Weights of a small mixture-of-experts language model, trained from scratch on English Wikipedia: 14 layers.
Below are experts of layer 2 (counted from 0) of a mixture-of-experts language model. Rows are named router (the router's row for the expert), up (a neuron's input weights, with its number) and show model dimensions 0-95. Each number is 500 + 25 x the weight over its row's rms, rounded and kept within 0 to 999. Numbers have three digits each.
After each expert's rows: "gets" lists some tokens that make up at least twice as much of what it gets as of all text. This comes from a sample of Wikipedia text that the model never trained on. Tokens count by the router's weight.

# expert 30
router:486480523507478468494475505489457490485499539484515539497536459445512494507472462548516481507514498488472530487520512486505500521490526524503512463507472481488489481494568511501466540498502494501490536457516436526497458477481497488498456491531494476521539499526502483493494510521533547544
up1:516558497458533469481454521553507525453509517521548511510500516474492494514516462503496533460499505502488515462460503505524499507515472512537521489490487447492521499506487517515470553463523509481481510484524490468502488515529514516498479479484571460525500507497508480511542510499447498505
up2:489542516518481510511474481476515532495518517516468528509523522473527531514534488546481496516494541471544471531503494510497514496511512490520475566517481493545541459475476553450513510501476537429475499504531508501528448500497505492498503508506527487525501498482471484509467521488519470492
up3:498499545483469533473495489556470517523493545503520470458521511447471482506526512499497519499513534496534486535469506490519497476495486475472501508475534466502544521500475522512496501498465499448507501456480505520484464496539533538480514495503506500556503475531482459543489547512505498526
up4:532500497509530523469471494483465487520472499508519496499510557500465515498487479492514553510520528489521500492515491501532452507514476510466489505502507476513515492515515527436494533473465530483471484452523505496531483551488484557452473482536505470509557496490503485495437513501506485521
up5:516519501470491491475518487482483495508553498506516461467515555472470555528527496495486482451482544501513455526500525503557508523498482519537479506504534491493535473513536511517541520520489503491507470527544461490466488508539526471504506538511505507525502531509481469537502535494506466492
up6:527465520535535523517484480489506498513500466470512502582509462500509566473523449497489529509472514537495522515477514536518486519506481516514531509513511523487538483475538511520481499504533471503482487495506493487535506513492456535484472542483512509540520522514458519462479492480490541521
up7:538498461479493471467485476510530514496486486555526507503472544505508504481541521512514492504491556465530465539485502492523467492516459503527523503485481514488546500505540538476485550551502535503511480471521488476455509531490524518445501520504526520494508497526503479487513525472469496534
up8:528487511496534448473521508476496517518513501460548524542500493485498528520492483496429513463479536532519528525482482504496491495515533502504488513451490500501505467485533492473525515502522512502463481537520486485509458546489536497452484546482515528546527512532527455512471518497500519509
up9:494478500518467515499509520481499505533484536501533521487489505483525466467518472510542522491481502492510517489500526481495522513501481495563501460528490484474488541489550480516485499550494514484527505435542498538466488527533489502462492530482493536505536536525479451543480509495514537542
up10:546510522461496510474473499508435521490472498507532496526528476479491516509513509505485557539528539502498494513496492494530452510544499474469488521487488494448532510473553531494495507540507536505490493533493533509553491499503536538461539515460535492539505504504502505485490498478496514524
gets: " B", " M", " A", " E", " F", " G"

# expert 2
router:513504502482495451461497505444508493563517491507506535474468472493524548487470544548495492513471508518482509501502512530498508513488477475492517507468517541509485471515515487499468518521467457482450521485468502520533483482546462478504514498488497468501542500530493462490515526541472481540
up4:559525427525527501498505503462535560529478467486488519489454509531463507503500523497504502523514505531500511518500516514509480507480533491439499511544467511455511470507509552511493526502496512471475492516468498513513504468530467504539495506489522519539492498496480471499505537501463479534
up5:491499481497481471518529523475513469527448518519527573516478542513523535492501486488497495493428525541457516465536495487499508528540487477545525507517534468522529474534498514469515525494474482490512517497457496488497469509495494489496467510478520504512552484504508481477481466485529490516
up6:504560528487465465493482506491498499524485454542522483472505513491532538502514503507521505463517491508494510528481537491472498474512504567483468508500521495498487488525492543454442499502455480486468529500492471473491495463513543497448492563519496509519502459517486519485494522497499462495
up7:489549483470554483472521515499520501487521503491501508529463509490508475507491530494476496495527523527500496480501494484559530542454481550505502517542494499549488530489532517457450514487488518451466475516505454491525486515523488493527492498505531531504514476502531534506455523508462484535
up8:467513530508486529475524538512493493520499525527534482517546545491463491534537522495480480481489527491503521497478538496517446482497487498513514455505476542447535517538491502492501508501532496489513511493552504479497418474504533504473493492492498476531541512530479471525497466530503481492
up9:531488530502492465458490511506513502539452506543513481538488525491520578539519494505503493488491529511522500483500534482484467517508482492507488482505501502472515455460535518506503473492508433511491504484478499498509491468507459530485537532467517518492530489519571460509536505507519481514
up10:518548512537511458487475511503476521454505517494514520502519532442516483529499510494453504506476499494534466509521483491503445496497477503516496539511528515488507483464496502484517540547500522429476479507510527527549465484504441506471494499531515522533495523496502492525485515472535527521
up11:483505488515520522537495528516469510483499475506539483528494516472476516507548498499469528442477524482516484518480503511552484524523473502531513523468487460498516505534473492506462521523476537456496513505542524544491447518521497523510470493483500521540516515512476463531470517498484547547
up12:467510501481454491502478514536458463536502504509568472485503482501478525533521509506486518443463483474498452494496536475551446513499473511487485478498504522497541499538504489448487544508501501475476495485535515495525486484515475497488468507498516546556510505484507494533491513522482513516
up13:488536501540543477516519520470507513501473532513506496478522511465533519499502499533474500518493481568482493472481486516455537534497511503531473540507533527513494491478517535477458504542488463473447518514494500495513519527551455489495499531491521453492516532480518515534501542519493499511
gets: " S", " B", " R", " H", " M", " L"

# expert 58
router:518501522521467520499481539485451469513518493520500529490464482488519490479472455500497477469478548498491527501475483492508483490498534508470499476498482455489491517497581512503537491556506477502463518459490501514510446484502457514511508495508515508492513543505500444505500515536520498561
up4:537480497546509499532506518485547521529519500527483546482542482465512498534498519497492522465517546509517497495556501543521483475476535507464475518518489453482497501479498519522533481523514539495474521475527470536526515520516481530449506525515534480477527500529509553494515510526510506519
up5:513528478503504483530494538497498542498510483485488522483499513492502460485488512488491498518522513494464560475516495509520483514539474475460498459496516487492502531469526468519549512569512510483535487439529486477496439466486519507464517478534506503528534501499510451526480525468519485523
up6:551529500486503513504494537480471525499501500541516510508530550496537489496516479544494549517519525517473511522445532518519475499514470481545515522477514494475513529528496527519514538507522507474452496436487489516497491494516486534454493503513502496535520521466491457491480538527513543486
up7:527529457506514500543496489520493500513477519476545459511499495472473549520525522503498521467502536510523500482517501475496499535455471501484484510502497513516536505487457493496529524535534564486529524479535477448523507516510486504452495511472497480506497532493477477478451511459513519556
up8:522527517511503463506500557508483506537507495529522499532475515465485500537507456504472459496526511512477501496490539513498490469521529524460493479473548501482498509481503496514531515525532446504457491498524530512538463508478474548502496530526522517493507570493475475521476549500500472522
up9:485508509512538456511515501512523476523456530520524495510494542470471485489502520466492537523478576522495516519485537515507498499515504495527478550446490526517498460505521505480575524509504504479534500534514494520514504562497482498482522509530489465536528492471496497493529483523509490531
up10:487474460502505501537492472488496506492501487523561490498506511494503525496452471505503507492483477502489485503453530516525512484528514482511488503496488470520541519467496529473501527497502511527470514465481518527535462526509481497448505491473539427516523564502461453530505547525529485489
up11:491484554550503486484503521480521495494503464537516546512494451482488509486509480504519536467487521470509523518496463474509469488522541500496507453533515502483531511479533496514529516497490495485481486487543477499501475525533468551527516512488534507540516545469515435494507470507533518541
up12:484532526483465485520509487503481470499491463478526509456485527487514489495487487461504497535497569529496526529496474491509479531486503519460464539543499509509537494486551522467497515521506461469475440491483508498511504509483489487522510493515499526505530487459532467466504538520512499570
up13:492500497494520468489461530524468539529450489546512488476509540506502511487498499519491552486500489494488532522490545501512455496515513524508473490487484496449524464484458506524519528542486510461502489508470511479482506512516511506484503480511539497553515462452522451512439503492513508542
gets: " C", " M", " B", " D", " L", " A"

# expert 61
router:517500494521468498461494517455456521502461534477516512505541503487536523551469511541489481493463484502480491504474515449511479511486511515476510490493449509498511494508536542429464531476510498493497512479486509478525511516575464522507502542516506485517501493485489495523493496486504558511
up1:524525490520513452487518540522484476517494519505530493521461509543509499467536523487503508486552523468503520494495487491512507494521466498529490460514473503510517509519543509500517503473471507507521507520488429483521494538551507487528500549539537452485523522484515565507481529516538507509
up2:531525524526496494506534509472497534543475513504480496466502520498493527513504512505502527482524541486526507501478504473479491494492518521519452480534533483446510541516545563490497530489499523469513505436522470439524470532536495495468502524495509521507484499495490473544475512509452506525
up3:553479464502510499533526559519453487461551515516524506485487561503528483463521494491501468518533510533512497550501530509530490488521492469499497461467548503484494480505543510479476471480516499479513498462503474492498502488516470485506504517531490519556481460502483472499493503500447505502
up4:485548473510499513511519504494474542481480519489489525548524495530533509559460488475504509436458554486496506512507492520492493543518534519506494535519485516475563503483496538491532489525508510522510451477465501509503462474523473501489495555488478495501491489488473494519493508512509541534
up5:480480498519529502500537487480480527477500494507554515463494548497512544481500514520449484542498507478484477492463503481501490527534552496512518471544451483496502512504468498465457521501449513483489505474487527484511500527494513521490526507528531522504540450478501503561475520463525486485
up6:520480521518490445528553487442491511459523539528504494507504502481528519508470518488471500472484518484496475483505530489460467513527494510493501488543475487500525510527497536542495510514495524562538482455481515466493522488540521538468551526511522534516518470481490476478490482508521506481
up7:531490522490513489507540492505514475484496483511508513500521516497510506507542515506464512526509520531496475491459521498528502510457468499518483486523500464484544505451545559466523570515487502483482484528468505499473495550541478521479479472512510472536545531534497490519471476462484530524
up8:540474490486461520506506497480461508522534513499497513499515469479515473488498483548517491502520491511545473525466512489480492496506448520521509488501505494479475517514549513443502477539520457510489526472439468469502493470489468508478500534519508523530522494511447453518492521467528452472
up9:544495501520471478528524511471538514485538485492533513520530550478506528554491478495454507514501519492524490505506478456480459529530483520510545468566489528520518472509510540499446512512482532485516474504480492450515504529533511514471488522498518526528519489491541488493499474480520497489
up10:508499519489538489482489496487489537521529534528490526483506497482507507522521486511501545478489498489513530534500503480475496507515494523527485502525478473517577489524516557481487532550535519455485474496509487523502487514506522518459500505468517528565509482496485450572478536501514477498
gets: " f", " d", " b", " t", "ro", " s"

# expert 43
router:496483522508523506505464535521524489468488479512482467492474519480512552522469512477452506487470476476510509499494569460482497524504497453464512512482499514523497443533525476516484534505458505500492506505483435504506487478490474482526532502516485521489484523502507507495508539512552506569
up8:565528458479461497490492474551487484517506507508533523490505538527525514520478521471469539497502510486502477522477526465478472515522483472468498488490468500491502514526520534489518544485520533477479470472499498474511494512490491503453504480472544486530518535445485482568506501501495458513
up9:496533461525519503478480476502467545477536557472501490474504495545471503498503516475473494487505497482546468535519506516506458505540494515513492516480489512497539477501499497491534555494490543491508467529550482446498488499513461512465491521519527499533517519475487469499470477496495518564
up10:501547506503494507457499481494470515479486538507529469473479522467504477519511521475492505471522541487504498536465497463506482513512522474486497502489497526508529490528480532464520516511468545475500485521528496509491492562520436516475511516484513492527551537472496461480448503460532468534
up11:479493464492475482453525492465512542490498503482488539480517518490491503504517485508509518448506555552475504484525527488519504498518507534501507491486557510515478485519518509483534500478449542496510517555520524468472466553493452518540511532503546519503484476521511502492460482504530510512
up12:512480519545460511494463518525508481488519513523479487523463534431501546513509479451460484459498483537506510496501522450502507519533498473503528487515513505470508492481552477513533496482481484500473484484457465465524470500519451480532531507505479522493480511482508502483493542515527516542
up13:536482475558499513489459449516502492499512525522517512460539539505490516492494492508511510490514516517518501486484541503531480476473492506489477550502508484483543495474528551454525540514509520469515471477497530475496503536522462486467500503475512552543564490516495483493486536485492533510
up14:473452480469505534536437500506496494517530486516527463502523489498488489549520492472458536507482523501527457513439520551515501531513480532489488501509498542508490480508490482540489533546483493468490527479535514494468516477498474514499496489495517465511470483505452456534505482501492509475
up15:526559537470538500470469541509499477518498509483511495549500543501487487501490502495476502490520518504513511491499519500502508500501445471491451511508516507537505452533542518518488527525546506473514435518564506501506504522505486513486512528512563479531527468512524507504464487515512526517
up16:528545517476514525513473464505521496515479522562527467472477511508506503493466512503544509466494503463522526534483507477505507534479460548529499503511477475475528504535511527452521486521488518484460456510516494473495526515457494484455473516518518492523501538486534486507450495466474523518
up17:508570518518511498450522508476486514478494517530463464506528541501486507497534486512523507487480513504520524533483514506503495492536485451518530500516525474460501526527528493483486553481500519466485435496511513494486515512536493519440459522499502498528527474503503473485503500521546527552
gets: " ", "n", " S", " m", "r", " N"

# expert 16
router:500515485496522501458522459488496492513464532498523531454506512494503490482480504520500489474448563530537510509458522502558477452530494479527503500497503479491498521507512538488519510538479505473469459470555509463508496481521481499470503545492507490503551503521453505526457512497493488521
up0:489503484505544506464536521499469525467522533499520486536495482501497522465483463528513556479512510530548494504474536529472482486515463506500512500481471444510491463537473489500482532484470489498503510515563495450490495507483506534491504467457510491505503497512487452517467481520478474550
up1:509499507524500493481503512525496526494496514539527503500541524495500501546496543541522545524527541501514514513481491493538516447467478485486470505465502501459541484535515543492524540537502535460516502485550511502477492531515522519479492514495479520543520511537509469511549491456492508539
up2:469524508507541535522549496490456481509495473479526513480484474503481524529486500559496466491503491529532510483507496508506485499525512490542502502515549477497480513473559497473524502498515474490449455552486501494505482507480506541455523507506521492489522581525507499535498478492510521468
up3:508508522520498499473523450511494483569482521502523474498497509529537489483508477528503511454493549509515541499493519520480485483484527499522476466489497511479476550548519498506458509533495484498499480539509513481464436475567492482491474490509553491522518531501508532527511514477471486500
up4:507529498532527494496513503501490554531467487498526519545497538496480534502547491496484545486476543492570495530475531499547527486532467479502474484502495501459518473486497493457493552516495566458514483502509519496505460505522503490490458480504535484519511521492498463496510500514506474514
up5:501525542476526474527511469512491520506513522516508496531510532503508532527500491504455510505469509481515531518500541511530495514526425492473498513524471490485527484498520536502524537519533525476487468487527489485503487513546511532477518523472492450567537525489492462500504548477485469527
up6:482508489513477536475516513518449475475507474508488487488449514501464464491519526475505497517505496479524475474458525519495511526522502499502502521469523522478496507521521532491507503534450493481453429476515529451514512484503474510476493474476505464541548510521506473476516546450522472504
up7:491503529523496520473501502524468491502492496480485471515534571459510501492502489541494472560467499494511497503508504500516489517493497447480500509480529503491490518480482498506557534535490540507521457494513544501516510526492492495475504510538488441545539454485470509561468522484492523512
up8:500503510526487512493496472543493503537484506475480529469477535449474496492480540479503530505514485512529555523521535503472500506480459517514525482504497500516489487485570536481506519503538470487480445501468485491495555479524449522485491514540508493501564516487504517539513499500530482497
up9:507515479520482535459525498485480480522529533477525492484527526506467511498492501476485506509494490533484462491457508468493514525554516473529504478538494536506509486496492484470517514498468479499502443529519509470467476452558454556465510495491524494491497504504459508516503505540557516527
gets: "\n", "\n\n", "|", "==", ".", "an"